Weights of a small mixture-of-experts language model, trained from scratch on English Wikipedia: width 256, 4 picks a token.
Below are experts of layer 3 (counted from 0) of a mixture-of-experts language model. Rows are named router (the router's row for the expert), gate (a neuron's input weights, with its number), up (a neuron's input weights, with its number), down (a neuron's output weights, with its number) and show model dimensions 0-255. Each number is 128 + 24 x the weight over its row's rms, rounded and kept within 0 to 255. Numbers have three digits each.
Before each expert's rows: a language model's description of what the expert responds to; "comes before" lists some tokens at least twice as common just after its tokens as in all text. This comes from a sample of Wikipedia text that the model never trained on. Tokens count by the router's weight.

# expert 42
Description: Table cell separators. Pipe characters closing table cells, often after a closing parenthesis, percent sign or vowel-final word piece, as in "(RIAA) |", "2.2 km |".
comes before: "\n", "\n\n", " MP", " x", " Chevrolet", " *"
router:155139141120108112151108134124184104144147159125140182138172133108152073073161156134166125138127137156124186113151130108150149161113092093094133123130076139107097128146145166158134158072095164143122124114127120115128127146116143152124120115108119156181105147091135095149158083134114138109122132128111102158117131132141115109115122075086153159153107130107090162143156130143108175111108106106173154139155102106110110151097148120121137133160153160151132115093137153128144128118134102111146137098136125109110136178154109142141130141131127123070107150134109186152111118115101137105146102093109151134135135102088081084107140151146153133103191154154137126128137135137106106121123105104142122099152131126143157166100135164112091105108167130131126116124155160128157160100142149
gate2:090122170123118144159156149104124152166099121146131117135130118151114168125148128102132110131142102123098094103135153109107123181129149129066080115072117135076077166138154111153067121092131115093129125138129102092140125144103092148147122151155113123087149077160154114120145142096086114142153148122140112129125152156122103141147133164141152066139154162109102094122148148120121132164157138128136142104071096116116118074129089119105100148101133186108106135107129113120122133134078168097101123120129138152146121088109151155136097102091141131120121109140182138119148116137116177136097120162104117142129163106106138112116133106142143133163132141133120112128165106118113138121153151104170174143089144162168106110108125113133119152116115121134172116129158119136122095144156131
up2:121140137188117149140163134123129128178117119167127137146142099122145168155140119092105150117112123123113078103090113134127113130154118135105115144144125110129105155105134108173109148090135122113129100130088110144111156132149100124155113136156125181108112113180166146119072135133106104114141179149159143151102137096120085132120116140149117105122139125098100110114164143121103125092121090125151108082084116124126136106092107130164117145169128144115129139122143085106145110134114159121112138154128137114194130091123115079129170123105143092134143157128075167092149121150151116148103120152086143162094145127117119152085145162113104124142161158127128114101146106130136183132139119157162110159090114177096128136140136156151116169167078107123189113128136160133128102102118116
down2:132108144091144088120170126098127163126122108101156147135103149079114150107138123083119132115095172129105094139131097124100115139104162129116105141110162108182124143137057093101159127137153170103109125163117139166104108134110123095099138119169104122113098161107152091099138073111118115139131125152108148114142151138125203113120076150099115124172120132154167121114099108138100115134148133116139153135156118124158111097151149153105115163158108165138107109125149115110112133128143139092104145145139137164156164138136150131109177090127099121101108177130119104124113134094170102122164132102126083122157131101120130125110112134107107127142150143102097127169163107127136154116154132115115123114137143125097151105137128104121142080133121108116102146048092095111102128118155097
gate3:104159139142144152151129121097138106127080123147165116159125179053115104161109143165135126109121149143137125139132085118152087152168094135101142123118144118154168162116132117142120133128148147152154126110131117087148096147132150167114097158129147151090123131116138186131122113115095158103129133187122164105135117141100137147102113141128088133143134133136183116145088134106119120131171135146159097157130144129088095122090156119148125127101109144070148145153117164093128083137128158149152157109086113114106154146128130140125115146111123114109123125187123151125180116176148175147152150092124105113135097124159128175123137150110152151123114094076102147120143091124116100132140191148133140137157126154130152127146105116089112177128116153133108135144121126158156128167137144
up3:104165142110125126139174119082135129146145101134139163121133176098139106145121108106139141114123110113085136137168113138167106126185109123127134108108118133178158133119172158131166074153117129150127156105106150126173171145150110147095071154147144151137144170135133104140125097125138111101122104176137143077100133133133102121119182128096095129127121146162165126119148167157112115116153110157181106132097147143136103146128172140129119114144120104142114083163124119131136123113158170136163168133119069092148158136124142090142110174139145127135131154158149168137137123144095155154156134085156133114146115151159138147132120184124142101138157144127123125151144116165139071137135156155103163098127127152140091110148116090120140140112141150133122189137164130114137142123119152
down3:136172155132130068137130131149109147161152131135114158140150163145125151103135119112172077100108119169141126103140095124131139115108158122103154138150122107107075080141094123128130129115095102149140160121099119150132132129126108105134073171130127159142123122126132158116177145156132121093135162182147127120113110140157128092114154110138088120112107093112136133125115147152112140179079145167094114091137106150110108158082206128099127157132132111082107088160126132105075128111143141163102158118123094126113155174113149146153124128135117133087112164125079149107114099100072171087125155113124113131099147111160122118105151104127143157127114137137126105102161118113123131167133121138117125135120153080092159143100128117109162118099118110105170137171127150134120126128132109
gate4:125124133129163126126116121142100105084132120108126122092111141119197175062106092137157093114125160148095080164124170136154069158141111125162110143148153111114103104123126143175145121109124088148131107126104143129139096082137120130169104105136152095123173128138114134135098161131144131112137164104115117137092159106149131100135124136114143121111092149087146154146119136113142133140163144136130167089119143140151096141126121122132137124113139137117127138102116128150113085163104088120154095148131099160135148122118133109131135143148179141205122147116116126117109099071115124138180131142129124151084089090172161114110144141148113124061103103107115088132135181115175115127104143116160100140132138106125145148116120132102101105125111134092158142112136102176139106094131115
up4:123129084124128134130105115073138140148124124128127148157110167136101142136145148126137111103132136129115103166119139150127139082129144119127216136084128110117141183116077150089100132170110149121115137125126126141142170108164137073145127114140085140088157111101143158100126090129116156142071105151128115168152137107087143134138179118159120133141148125117123114145110109153138128106117104116144097186143130147142154140143119103119141073124124126136136167111146118123125150110115152165148146103106133113108117146102126111155135077157133098091092084176095152164156129132144115140162118088121129127108161146139160157114125107100113128161064139157118133137117103161094101174126140135145157134147104114104115124150156120158095104111104129153107118181078121157109104137119127
down4:100150105109118122139132112145142127108128150137123117096110182140081131139130161107095090132115109115140153110116132148112088151128097141138174140137104116153105125153123134132098119105159152139093144062132143159135107166132154128149122122127146153088174126104122131125143119161127113108101152135141140081093120113071133096138141119164136143117170144105095096093082118118131150111136126098114121162094136121195136181160133093080129116107139124175116140181140128101124127126115154097115121132124086116100133117128138146152126102150199077123121144146109142128105143134149123158179109124102144096121189091128124117146102143132108087158066099111099136088102105161163097162125137104110124135129125148101128070121130129108103149156117126105145144155111121129119140145106104
gate5:164125103137133121141143138115146144153112129109134164093080105133109108117140130167094145140169114119106125114099120153195133146149139127130118132139093149133128075104121116125151105121131093105124101138093128174104137109119136145140131106076158133090166124115102146148124161135130097101123114165143101095100100182092086128130107120146113119159116166109138142120114090133122121124167150127132140101100111178113130184154129194143140113104126182103130126150106133132118112124109119132161107111193114097159128105114163137112128134097152142149141143124079107090121100140151174134116131099170114133133115135097099165161135103168148164135127141109112148129162144099094112107099141105115109110086205144130159168136139147166156127149126124134143134075116137104155115141140108
up5:155160113137133150131137180144146129138124144125132123112130160092124120099182140103099127171131103150130125128108130163147126093125164112098171097170120128115115099085113125113143104141117106105125147134100143155119135123176075146104108132115145142144116157107100142146126142166121128174110117134097108132173106102105085160109125104130153092131125124141110096142106137170142127124121132114156142127145102136095109142098132192146125170097108128097094113088177091164143157114108124196109148120105132120149118124159105084138118164147118119106094071096108142129114091105111123104134136099146105098127125080104130107096120143145113187153110170135140137128103147167085142105129118091187123119089128102095101153128134114104133151165081144111113120110113101127119101115131109
down5:135141106125087120164160130134134085111098140108122117138123134133110126104086176144121131128126118117126110149140143106104102109081128107133118125131116097117103138092136133136168102171129107125146138105120105138084064152122112131096142120101160128131108094122139159117092153108122108149154111201138131154142103122099111107124122151160128085156116082109160130085129118139134133120115149110114102138150078140163135158126122118098126198124122107137112148151148139162091154140100076115153144144109134143149140151158111118123164162118102117108138102090116153119082107130162147115148143106142086094137117126121149074088100122105102167151114150116097144111135115096140109122158123087112198113148164092154135107124113139133174064095096123118136113126134115147134120145116194
gate6:109154082129119108091148145109089139165105138147134083145129116141111144142135140113171156143163121095132166165164117164100150145114130111136123137140134081134098140153105146103142114086120068098121154124131130152106132164103157147060099155171097092112114107129098120160141114084118121155103116186121112092129099129147145113132135143101113101177114130133104106131111100103131106131146111151131107120133156136129134138131175149135137146130131122152133138148134163131142154110039135166116092119133133171159095114116182141136108140128150085122100144118148162144110130102130116152159110143112106124116115150154136144150156108170111125123090122140103120094105114116139196146143144133139162174133051132125121130100140122141142120128112129145123131094124156127094149107143183
up6:121091175163133134139176131174150123099159141126127141118157115132139106110149105168165110158126122146146125104110129096118087110134165162137138140139116146105124124100135145164118105174141154110099153144114105123156135108114132055134173122110112139151140149113068108131139120114068090111116143103123130133148165135108125117150096091147113159109133140140087119152093176135122146133151134125106121132113142130134137117099099156104138144148144141111150094122160127128085069143171115097172137139148159150102142116141122127126138099166149165136162120105123099127118104100081140119095135134119116146123168155109156111131127155110196152134142098132150102138132156134080085126093138094100082100118144112137164136117110118146127134109198147142151104179144136095143139107091122
down6:135134098130139115155117098169151154089121129125155132133128156135122143174168101124130121114125158103126139116085153141128141141114124108120111083128133125107087087143090129107109135176121107131135177105124175136111130151127133089142123109127146158078139141169151142095141133139120117107138127098131109096112153161136136080156163149137159099130109070103171136162116115140162139157115132140142102120097150106118121150071159140119157159137143131120135092137076116119161136173118142136115092167163066104109098152140103155143142116109169137122135075138136129134135144100117102173154194103109117130164119128194127137147100157109122144127089071133121114122142090107122119096158086112127104132116135138086129065139108157129136142110109131127146136169130115146148139104119126
gate7:100120127112131112119152139131131110142123095143127117116104170131082175140129146101169132102155119105133122132150128176111140114165111151117141139110141093198104069094145132154167143120160163182140118106205104120164165132118131164138104124152119120112153136114131103135136126113148089127123160162145164145150158166121081125142169114119132122124139143099108097144152126089111102135152121146109130149142117126137129117159140143134104147119125136137148139162132165122148115101112147129104164114134058130122145104142201119137097168106130103126125143156147144095147133107165125127172091152108141142155126112099159122118122150112133133152130091105155155106131150136149065066133136168082112098090136133128131113115123112115121139077079149102117135147113125101155134115130086
up7:087145130110189132120116094137124152119113114160148128138136129114174148134086139109113135119120142090109131134114098142156090127145117120125123162151185119129112124140103112094122107143073086092091153093132160137148164111117142147149115147117106163133092123149080105118137151083120173130123096163164164160099136102147136086095150099099165124169171121148145145103114104151154104134170074121149108107089153114114123103079158141126134148091125088139115147139095115115121106145161121133115105116146110141101113154128182101118155094091122073129125138126088091112125103148139121179150110098119157124124121130119134133157122135150125135121119106110154097093097145143136116148138120143108111130119127136178124075106145153103138150123114134121124140142140172126075170082154148
down7:131145096152157181170139178125141111098110102146126084129174127159092130122069160152141135118111100102136109121138133096118120159111139137119128133137186166115107119155148120128139106164112074130125110134129131132120128137131118103132134114115117116152135130131124076126147099088099156142092098168175135109112134119131164101131126102122134147088162135115102118174101143126143143093169171161103116108134166152137103122178129134136143116171169094136119080098138125119128108164121107146161130130095127124119141123116173130126117151164140127165128159117169069140075110101131121137135059111124151126116155125133138146136117128120112113164121154168073123106136101132109124154125118169149133127103104129173148103102122096148153143143142145094138132097107161127068143130105085
gate8:116148123133146150155154135157146167133142122135130134107140092150117160159123117113125166133123084117153092151156151130148157111173118096156176144092146115163149102092166091102101147135135135111139119113092130074135167131099116108129118119168144129136140150110124129139129148162144128096134121105118183137147063116098148104139138189122150146146128114086134097122138106096114133144172126111098102131106128129121157071135106160143129112137099149113108116125154084165098136157076144112141124179088127144104103159092174078100115135130128132136138110123127108146152129113143163166069109121149097144125128101148079112116103150152101144130109109091098117135137168129140090101107102126092132168135120156113118172134098076124151118157113120121099104167134111138128107139143120
up8:087140126133101141100137135142113128160183149127152061130066089106096142124137058155153110116128142133105164153138119137119117117160146124147137133151174126106171103130178123149122080153109104126109101143111186071128125101108142128136139129151134100111155106108130107136147147136132088135078123113160129134126087102154141103120109152106161142115156142122123112104112126090138140092125156126097131120120104114103143126150100125139115106167077113128152098170167125132116120123120157094142146140122128159076133093122162144122107124124121159171156149125122116174141058143118114138107114150176103139142148143123089136132127122164129107115089121074133122110158086126120115155182103113097131144145124153168136115116111086135133120127088105130092144149154119146120143091120124
down8:097114129131173133121108172180142171175117145134132161143141127173159157109140171162139121126123142156131099109144099155128103172178086099146134137107158152144089140111128148079158110101118094115108161114100160111107150129135114120121116178151104135142077119151132105156134106130168101151117157125101144082097103096117145131130123161145174137125130134131154128140134150177137143127091124155146112138143126144116142137141127129159154125110097144116138121111132094181102134100115118118118128109120091137099119093122090133137145140149118165126176148097074107157125130097095112146132137122174105144113138152119132157140167135088129107148136151097145112106112144121141077116110178170156158136121134148114096154143123174118102127095102145132147176086090135136112075147150133
gate9:109135176151120104129119131152101071117132140141096119075123174142123109109141115139123142168157143139094134106113149135152149118113130127135173106117153142141131124072129152181128120122109115161142174128156111129102139151176159129157134131103158141124163123113084157113095160130118102137142129104121098142164119137158129125157152160160124110145133159116111183170139122152182140124156158104132117127131137156117114139136147194121126123150161120074113148147117153140144088153127109127120121089129107131134167120153095156120097104178117124133125116111113132135106161122149130141171143186173096113131138123147103093147100158125138164162107141121110160192103110165148158122127124133115154068142143159108130090136099129120138142121126136092129154164162096149146170079133122
up9:137120077135117126089161124156143155151150120135110100113117106135132150121106149131113139119106144108141133159152157095086150121149126126134121130100072117085121119128099173078134127108143163107148112136100060114134149099105124122106134123161144088135073169108103122176138120164098135165138124104136134131154105139115153087113115098095123177166104132175132130116125126151121122117132159131126154102124137142111140081134148116133143128106135130153132130116143143142176161105138107126130185118117112182134078157117126128136162135096130109129154139121125107125112118087122117113105145096136123117072117154150139147128138140120118144173131104106114127065104139121119088110100126121073121154165128097107141145159140207128142113137163120080141091151119123052125158149129111
down9:089122097129129156125091138157106178090149143169131117081122178144085175147157146110096180126112156105119104169162123123105151120158151137129127111161096148140111100102144137116097121145097146123129153130148159134094160127122158167149137106130189121094153108153138153110112116161106115148147099093118134132111100121086139139119125114126152133097129138132101106150114100136091107102166123124110128127117125069070110112197110117137109107134139105154100128087131108157163096140139119141148106142089127077106089105134108126118175163125161114112169140122139154138155155106176139144105125176112128139133146102105134126130141129163143112118100112110137149121087144092095107134151112150120146094061152157136089097155135141123133162120124113143116154137136105113127128137128155
gate10:108140114127110113128098111153118130146179115144156117152169126139135158195116111117131111133142138145126120132144089157117120119171109111115120135135161132110117146134143131126090104141086115114147139094142200138104106128155120091140149114123169113115135179172109099141168096122075132136131155133132188098100097089166090170127125133110126087096123112118103139117136110143115130124161120106135126164097173153100117127073142098154159147122153129138152131119144096118140109113144104117175166141140102068179110147149143134087131145142131151159086120077158161142117128159109144125113115133131123100150094152119108098135130165123118113100140118158129058105127120125151103170109113083163141130131140153122146102112129115104126128111149146157134151175096165140131123153089140
up10:102080135118116091144126105132114121115103091090115153117121121158105119185129162121132110148082114097127145118116124104115107157154150143160125092133152128129131153111126153101111104107149131110118109126126145137130097159101096057119114104162148140134123114103166117119131120130109083114148111105139159142141111110121122130114101128121148056072097144171090108144116121133125140163096085123118110137149137105137124100121116125146108176149130132151179123142105121141111176121140140130126129178158110073105133112138121141126147115114126113110116164071110148146101135108162109141165111083122154119109116120132118114136144109102163073157139158168083103119125128134135115137160160077162111123166169144126135099090077142111118176128106107135106181113106145107096115150090161
down10:117158138158141126139082164177141137110126100106136109095132126133079062110110178144129145162102098094104118115094139093152110168126106144158139105128125103143126114133092118113115121144160086126149070158135136114172113142124118107098136125100152157108083136142139136131107152126150123149114115139071131142108122151098151152161144119120083151148120110126108147117127116115141137133089167131132116166106181135131165091219128100110143112145157109119115113134125158131130133081098121123117129115142148095098126128165076081147134144139142124082137119122159133121184145136146121083135108127144112126138158083082156107133123135102125113143150117115174157086120114089108155108156086139127157137097117143146087146144129136131142163125134137117129155127094139089093123137154133
gate11:125132111155119141157114112116108164144105060158173111130136147123126162127146110144172185090175120143134121114142130093067096160137136125108130136138142148158125123146106116147096128146149141119091120173118127195151141115094163128138166149152141130121107130134126156134158127113122146128135124149126120152100090141122151116145100141106116119143098136129087119108143059109153121133159140197143136121144132125105099097097125078096165183122155124115127126137184109088115110114120171130170134115150171086132084121093138143114117126076115111130121110109168125125139147117126098147145151103145121152131157124129126146146087158136109061119093128134091128071116129106153109143137143151081129129136083138126143138106184148132137112127145132132159124116149154139112108143140158
up11:105115100173147096149131121107172130122113179128174125147100107160125130153164097150117104114152138143146128092147135090075096157107117102098132184099154130141137185066134131153131125155105056124152147155103100149175094119103101135101178103142129125108138108123111137130146149144153147098139109120097122103132120139172086112111164140127135119116147107155085121112106161115119139104125142124130089129130112120091109186161103105165163161118129135102161146115133112112114147135125151144135079106143099097113091100110124128087123112146100150094149161139147173144111120127117151115126128112133120147138143188142161115162079101112112085118143102125107130133173141115130106132167111151140108128128118110125129114092128135185142110110140124127129093149159157158122141110126140
down11:149100117134113092182143115087093135140157155155113092138158148144119122120119107159113124130126090119111111076098105097065125138131120080115187087119152123113088100170092134113067169147163129098098133137119113149107127123151116135156095173088124101136127123137141115141114124143122083073156101173148163187147096116134156130126106114106138134094135129124122163106112172167137114088083067122124110131138093165109107147132117109119127104094091119140104101145111133142150123188144145129094161143092153101110122131088115122149128118088108128127140108123126135122163148123146099141139138124093127119136141143147120078145096141101111150129174129167143114131147115149144158139089121098142137123129144106155137135130133107156127168121112145136128116122106110133154109086105118
gate12:113080128124108111115148133091126175114090112135125114108137154164153104160139168086127148183155136105125099164121094115113142161111111135138139106119149138138136114123109104125159132134150121141130150129147142073118106086159193173139092092121141077128118172130133108154180163098146114102110158134122141138130115156153100158120127154077131117101160123125126145122120118181147115064100134131104136110130144146125115128106102163139128145122104135150148121159130156139140157115159171145131131136096151128133137110110143123132123174099127133107147141096129126154165110170134148121118125143094141091130049139159171158149163138157076128143135116128104133139073142144150150137147124158126158117114131124142121144108117123062136115073123127170095123089104129141089140109102139
up12:151109149158135163164133115121093175120130105094143138134140083130129105096151177093143138116167128100132132168123110126145117146126127146138115138117133140119127169172093150109127165153138123149139160117154156109139156113127163146080103152110155142099109126119106123181149082107132117110092169120118151134138126106130150122118136086089084152139129116139136157106155120139097115119126107095124139128099168147132129094070130135125119147178132113176158091167123185173142114097118104118104132175178170157137132108146144079149149180098133122111119162125121102089171116142094092119108156115127180105099087195125124135180111125121121129115137130138145125126121155140145148132125132182141150123138134140145109134150130165104130159110113119122112142139116146122104178136123147
down12:114128123092091157137170167112129167111102120140142166140139092087092135103139140148125085111118126146119130135111146122116131143090169167126097140109117114105072107145083113133114108095113173133117151150130117158119126084113138078167108093100116132124137114088142118146118089136149147135153181132122120155104142112135094122157100147108123138099079132105143128165140126135146118092154126141140118116147173121134125093133106114118080123127122117164160095129104107104139123155063135133139124162175121076139164143111117134100134163089154076152128120140143163115101119078134102131141118124147180122150136106102127103105164116118172111147136077134130079116139134120117110140130120161135170171107117134113113109092151159111136088109113121151162116112158168109166160132117159
gate13:138134121115127115092138127141116141151161104118144147116146122102111112113134177111116092167123126080111130147109095125135102167152165074100139124142120111120107111151120120106126088107127127118093119139112190182116130142153123127152097128152167118099151120117101098138129111125136122125085188168118121113118106134142091104113129164169099113110141155105112109135111088146102107144123102164099138171178145087147131143114172121111126094114131133106127083113126134131152131157098144135119139119148153096164128102187124146113134146114122119126133078103145138162194097112139120135149112133088121117178132107106111132137102095148109125119073133155185090156157107133121163167138122134101084151115110103102128149107085116135085136127085114103123171156165142098132136140134095
up13:118142127195124136132115142156120100103105159112113105104113118104150157100140132133144127094121126146131143166115164127112117071103122159136130148090146160162098145133129157139154073091111127108098105162138121116145134125167120132111162095078128133139131099100136104138103144190117142127159145131120086101110136169124113141110139137107114171137124141139194154144121129143129126146163139145137130137136135121120095128137128105135167148158113133140175171086133121170173144139106121098137179116126138103099160186086108115121116083141188103126159157154091169114123111160098147139145116130135175135122091084154113147105134127104187118146126083102167140122129138141141128132116157170159135135154113091122121096129116155118115104120139133118134125172136091158119151090138155
down13:152133110074060125114115100125144109102130096107123121162126141119132133129106132133143131155150150129118147148144133147101133125115077178103154164173113165106115147088083127129160162114087136176146100131096123138111141150101101091128108131120161151135124140159111142130181119115125098137101126131128143156167130157150099153122117146131124150153093136141145120103140134107164175165140102111146115157118147123092136066112164150153102160147094146139100134135106140111118090113150133089126107134126106163176157132123122092128117124120127124183103083151109158135109123122147098114184177086134152150148100183117155098166124099166149180118110170119109136132107134112115103148155151103128117142104092134131149133138134117128117130144129077123109132131083142121170157104113102
gate14:125095108119142121094141108149156113119142095133132157098124136082131166142114084133130093128148176103120082143128157121096109116156155112125120139103153124126130173157085109140082138158129137107145105104091134131134117085113073146159165128136081154107153163125152135122129120148114142130131116128110155100176148115152139137125081161127127130096167110121202126106120133159093127135138141136107108134090133159127135116148126093105127162150121135115097139144092141169097098153112136061175148086142170157130148109136130145112172112115122150127147121103111078132103115132123169087118128116166143140151104133138143131112104105155119125114097127087162067143127143108132152128145079117144110135124096057145144137112146099114092119111108123125132163159106115141147097107117091
up14:155137115123114103150144053106107117112109130187106139143105154132117067091101150096133117129129106133122133144114091138126068122122119144125126101134109155115104107100134109146146102128154130110099136142127136115117137115153104151122129150155124115093109126118104134142120105083124134126155158152121080137099112115125146116103176137119092123107126137124078180146120092131116167123124145141128171120091141119100106140133110134137169086076125123141117133156111111113146176138142122146166137173084119128131140138141105073150120149135122079129086126113124145141154140161133066166173114153126089174132151130121145131173152165159157130103167126140119151134141166119166154190126152115110128149192115103124158104114119147117136105168083118147116143110138105132152157105104145
down14:140100108123146153139132145150147170158122144191139120116104124138103116132095125129170080133110112159113165095100143164157128100129123069164122135122140146158118102125120144137125111155155123154132109149138154156088131155141107162145111101155108105090114068139088148075106116141128112166109118115144139140190112143116143105151133144182121097092130111116163154154116120121133133125122131147147188075137145139109112116177093152156145123180140124077148108111138140103125175151095154134117136119122102108144159158183136085150135146138134115095138104137086145151155118131134169158117135144129093141123144146169134115099137152095137115108123146153107157145130116163158127115080131114143126130102109136102148125155137119156142128138136152090079113143111095190134114163131118
gate15:160143116102090170164169142100091122108141148117084119134132122146109182109128121105119115113110125126124103126110112118144133118119129180089091114127132114166155130135123071168083137119111094095159126172127156126143107099090115122129120140135112146151136089151117132122125165084078111102138133154129153096149133115097142097131110126130146104123138129127155147131107092178122147150140127135123163144102127123139166137150149142103119186107104150127127137167150137103118142105107131111099088152149166130096155146136096100172105140098172109150161105155139099112097127165132132207116113141134133114100115128120138133152172110115146111141118126151105126111107100111138151191123143132145108148158155116098133133153104080125097166136138135093160142101076091119160161133180108
up15:150125143122072149115167104138125120161141136160130112113098084058113151102129121137119135155094103143107123121096144172141127145144118148128099096129114108138134066157158126130150164158182101106121105115142124155169125113166125116166091115079118142140137070159125116120101116086107099084107107127116170131134129108144176092160098184105147103094112152144163148123135120162109117140138124154135133087140109179134126158126152113128142122154120134136132124137088177090126080137125104087139116157163139130120156157132155138144102175108150136137148114145116129108138159148088145162087115120135096118085132120100140132159166128142162121128099142124105103119147091136098104130136163148147120136112147088105121126161109141143084111113115139092152157084104144132118143132139125
down15:111129164076113125145153132125090128153109139098113155131129123118138130162148128118129215126049067140096117143112154151128146167126099156102112158122148147170139162122108127114123112129136139105108102092118171110152142139135122160130135141147100121130134136158156123146157100091147160136072138143126109167158129170106103130152108107130176132147073121158119141161158151120169156155139128130159154159102112132144109082127160129121135159159135124097157106106112128116131125146139123147147128146138148148199113125136111127154107147158112102115133108092152144155145162126112152110146117092124122110129149165078081137184131150116126115096138163155130113126109117085148133104115146127129161110135119133113114141075172089137166111105143107140106138141127153118091104109161138
gate16:137139131112120150126162152119103117154144151147144165140117108122124136104130108104098136164137160110092106117104147141107130141126116084164140142150105118112147128120167118127138139110114159127099127125101128120108126113145041108132109162130157121122153137090114154152114134097104135146110161153172116074133140183140110105148134130137108128091121084125143167123089124129145119120120145090121171123083143114126134158123161150139154073189124158121123129195120112128136141125111080151145119114164147135169154088099121075162144139155161160088164115117153110127093100109124089116149131128125138115084123164123118089133119130164144118107130099101190121129092132159173150113174115141147113171161133131128097141092120132139132184124137114114170166130143113128098135120122146
up16:115132115169105102119103170128082123132105117143087106166163167122091125126139101132127113104097135123148110149137142145160120127123133106129143117144142154135109139093125138131154105138163104127116065090134091166103126126110136118101099156119111110133139112169117097138111102135133107155122133079127087168230153122143128143163122122124123122108113127134107122140122131116117146136136181173127113122133120144135103141134112111107165134147097103097097146121082136129131160131132153135107118142133114177158124097126142072065149151164083120100117157104138118128102147136168129124146131145146123188088120116097137102116161094066141157162125140156107125153148124114099113163079148115153141106127171121109181115094095114113126125140122135119130076159140113138116143105087123
down16:094119096133130134163121133128131139119116120096104176104135127135134150123156133123131141149175119158133109121077150126083122099106165115111136095109112085128138116118143075112155152156110071112154082102149183130118124123118101087156110129133118109127087116126114101090116133088127134170134151134127122140194172145136138112119116089106102108153122112106110100119067084077091126158174127128145115103121154116097200137093132123151116114161124182101139144092155129103140141118147133161145118110149136106117115155131127118083118117114124141113156135152130160096117110100144138132171098127140169136129103154123149106121169102132145150128142118133135151150154150117126103161158110149095160150132141098123169122101153153149168108085147144144163070152149161122114127121129146
gate17:144104143095112166107143140136054101107164141127152148143144164118160148130147109104101134140104137159109112111099086123142126136175147107101158109112123143152110130150141151134127094103126119121185122122133124176164091109140133179122149127106160121137132127132142124151138142109115157137122125094205119123142141185139088136163109147179127114124088098144135151130157122122102119142159147100164110160128126117100072112119136138163127091106136099120133089112080122073096107166153128148139116119123138104141124135143112095104135154135134104109114138136120067144113152150137136125158137116139133108120072111209129109100084069135133151162151113118168160119123142113133159111152149139113141179145148114122102140150124123159141138130128116121118127155108118088135102158161143
up17:157132147105130144100093134162075143124094134128108115105075168133116158117129119121125155144109144144143097070154114099141116118148152111124157117170182127143148126131118120111100106115126124114136072130120118133140101121198106149165126126154102151129118139139099112147138155128105145128117129125109113124145132152087124114145143123138066116096122142141131130182105106159122131171167122128136109118143133124125086102130110154169143134099125119163146131146141120097101140146083129158146103112112122115119114137105123041129153128184153097131068139107134066151119134132139129132152141138103116098109134110125147085122125108137173109131132116103128113153151112132113183121128111163118085132110114081174155122129144126152111203146169121107100115161093092149119137141166144
down17:152104126098114176114100119141141079125144077133108135148082142162128123151146119151108111117172128123100122103145123103128107095102086151117143121139116054153150106111184143092130117161129153110133115137146077111165079135091135136139104100130096123118133132140162125109110166119111131105120132133098133131127148153107161121135121108111079140117127164095127131168122122102113143128102131133120110080111120140150116127143105143142109135145159141121126101122141107120120163098138068140093120122087126132133100118096072133150150147119114096126137132112145109134127158128100142094138021136115106107139136119119157103110138175145151106125129129143131125147138101134105122158135125184137147108129202085126148131103155150137131153119159109120083073145144146131146108168163166
gate18:132089136150150124097138152141154146112107128180131115112103125160119173098149120110156132078104129129114136116130172085087121108097113124112103110127177152121108093112138144107100156104090076101122150144110155163128159171125129149133126115136094125122128109127101094121138127192130188109137117129123137091111116161139080148092123118143122112139115124152092171125125149102123139149161114147084130138108138114139112112125150094130131147142141125198144125116129129121130158093132164125147107112149112109093139134103140150100131100100130098075116109146146082120143147156118162133098122162095146115142118167132090133150130131157126103152128098163145136127138123111159109106116115143112095122159131145146168097075148121118189098149164103114157136190130140152139103104195130
up18:180162111144132122113118146117143121138151168104121134122183150085189072114113125162076158167117133106152131113140142160125100087150134134080161106123108133126131100079128186100138101121148136137133104147116130078146111141146109113134140125149132185167159136150154125118105146140111095172121134146129113128170160109123129154090141120137120123142117093116135158141121089119130195155150112086101148128150131140153148112093142150126121133098112112088110179103137103139096113138137164125105140128109091126103125118132125089113116125145140129148124058132116113120141086133161139095133097114114098115116099102119124131102147137105153175121179141157106122159130131128085121150118130110132135142148140132079114121152152134133140154171110098095123183144070136120143132115121092
down18:160131143087141126176132123142084101145196085106147107116126120132144108141133132131101117124121088153130121160127128120146120082122135192126115130117103110114150086101125124113139084155098117144108115134117114071148155105120140118110112124134190155137144119124136112105091150104141115181142175119085078107155117187140138110125110119107126136150117119134139092092134112090119141118139156073102124121145123126143152178125110141126141139141167111120070144148163119103090094099131125120093138142139116164128144123188090139150131135100141139140141094081097158120153150172177145118103130129164106082167118093136121127125127115120122121130131143162136102104093119121124131124157121128104136116140164115126136110179105119107149122156146114127114146189156149087168147102132108
gate19:126117143141087111104160106143146164146180085118154113109097120131148124168098135169163130115162096154104121106167124130123125101130145075113102162111149144122136129088128157151132153104118141133139145114124069126177139139120143162113148149135156091155112124125126122109165110153155129104110138113124127140126103125110177121174121051140161117077129109138138132144119118142083112157095151161161127150170167115115107145112139142108153101130145109148140121156179159117115097121159126132126174105137139118111084109134142135134151145115142131107118149096121133120118121145123084154095138122130157104097127143093113131111131170116043113116100160139067099139132137118126110130132165130114124112136135067166147115104132167170133094113113107125152112110112127112134129067151147
up19:142106113117145121153143164132122119139160130134131137109121142095158119151132116162168160114093095168088124148110143085128132138116175142124119131130142195115145141094186180157138139137106102132111148120141123126139118056136129138103167116148134071144148107158144111108164140121086123132118140128125168131148113094116079154151157141137156097134136103152073155127123126152102094150118156162160137109139163145075119138109144123135142100099156176133166101151116136107115079112134130165140100108103139098093121133177115121139122127116157135116141126133113123135161118149114137136130122076126138106119093140108101155113089111126114128156160126150068093092106122119142135158159142114149129120122123114125140102124166091171170153096118176132134143166106115059135144131105132
down19:131131105139120113116157117149146131117152109149134135154142149103148156110131140164148086132146131135135116099136078153097145122178143125159113136139146142139132142145147175138148136124079145086063137097131109114109128179123098190129121130159154107106135133138135140111131136120127106133092125099125152141152110076071096137119140149137187107122150129069133174117143154153103081159102154150129105137130171110118102128109119133129128132110137116127127168126161111099151107084115104140187125110129127091166148108132098114113097156120119117143126123107111104106153131111092119147122070169113143104113115140098105114089123109149114136153145121143151117093104141146114059165106140114185126108113099151113108138141170129157108141106121171085088168124132162104111123085128135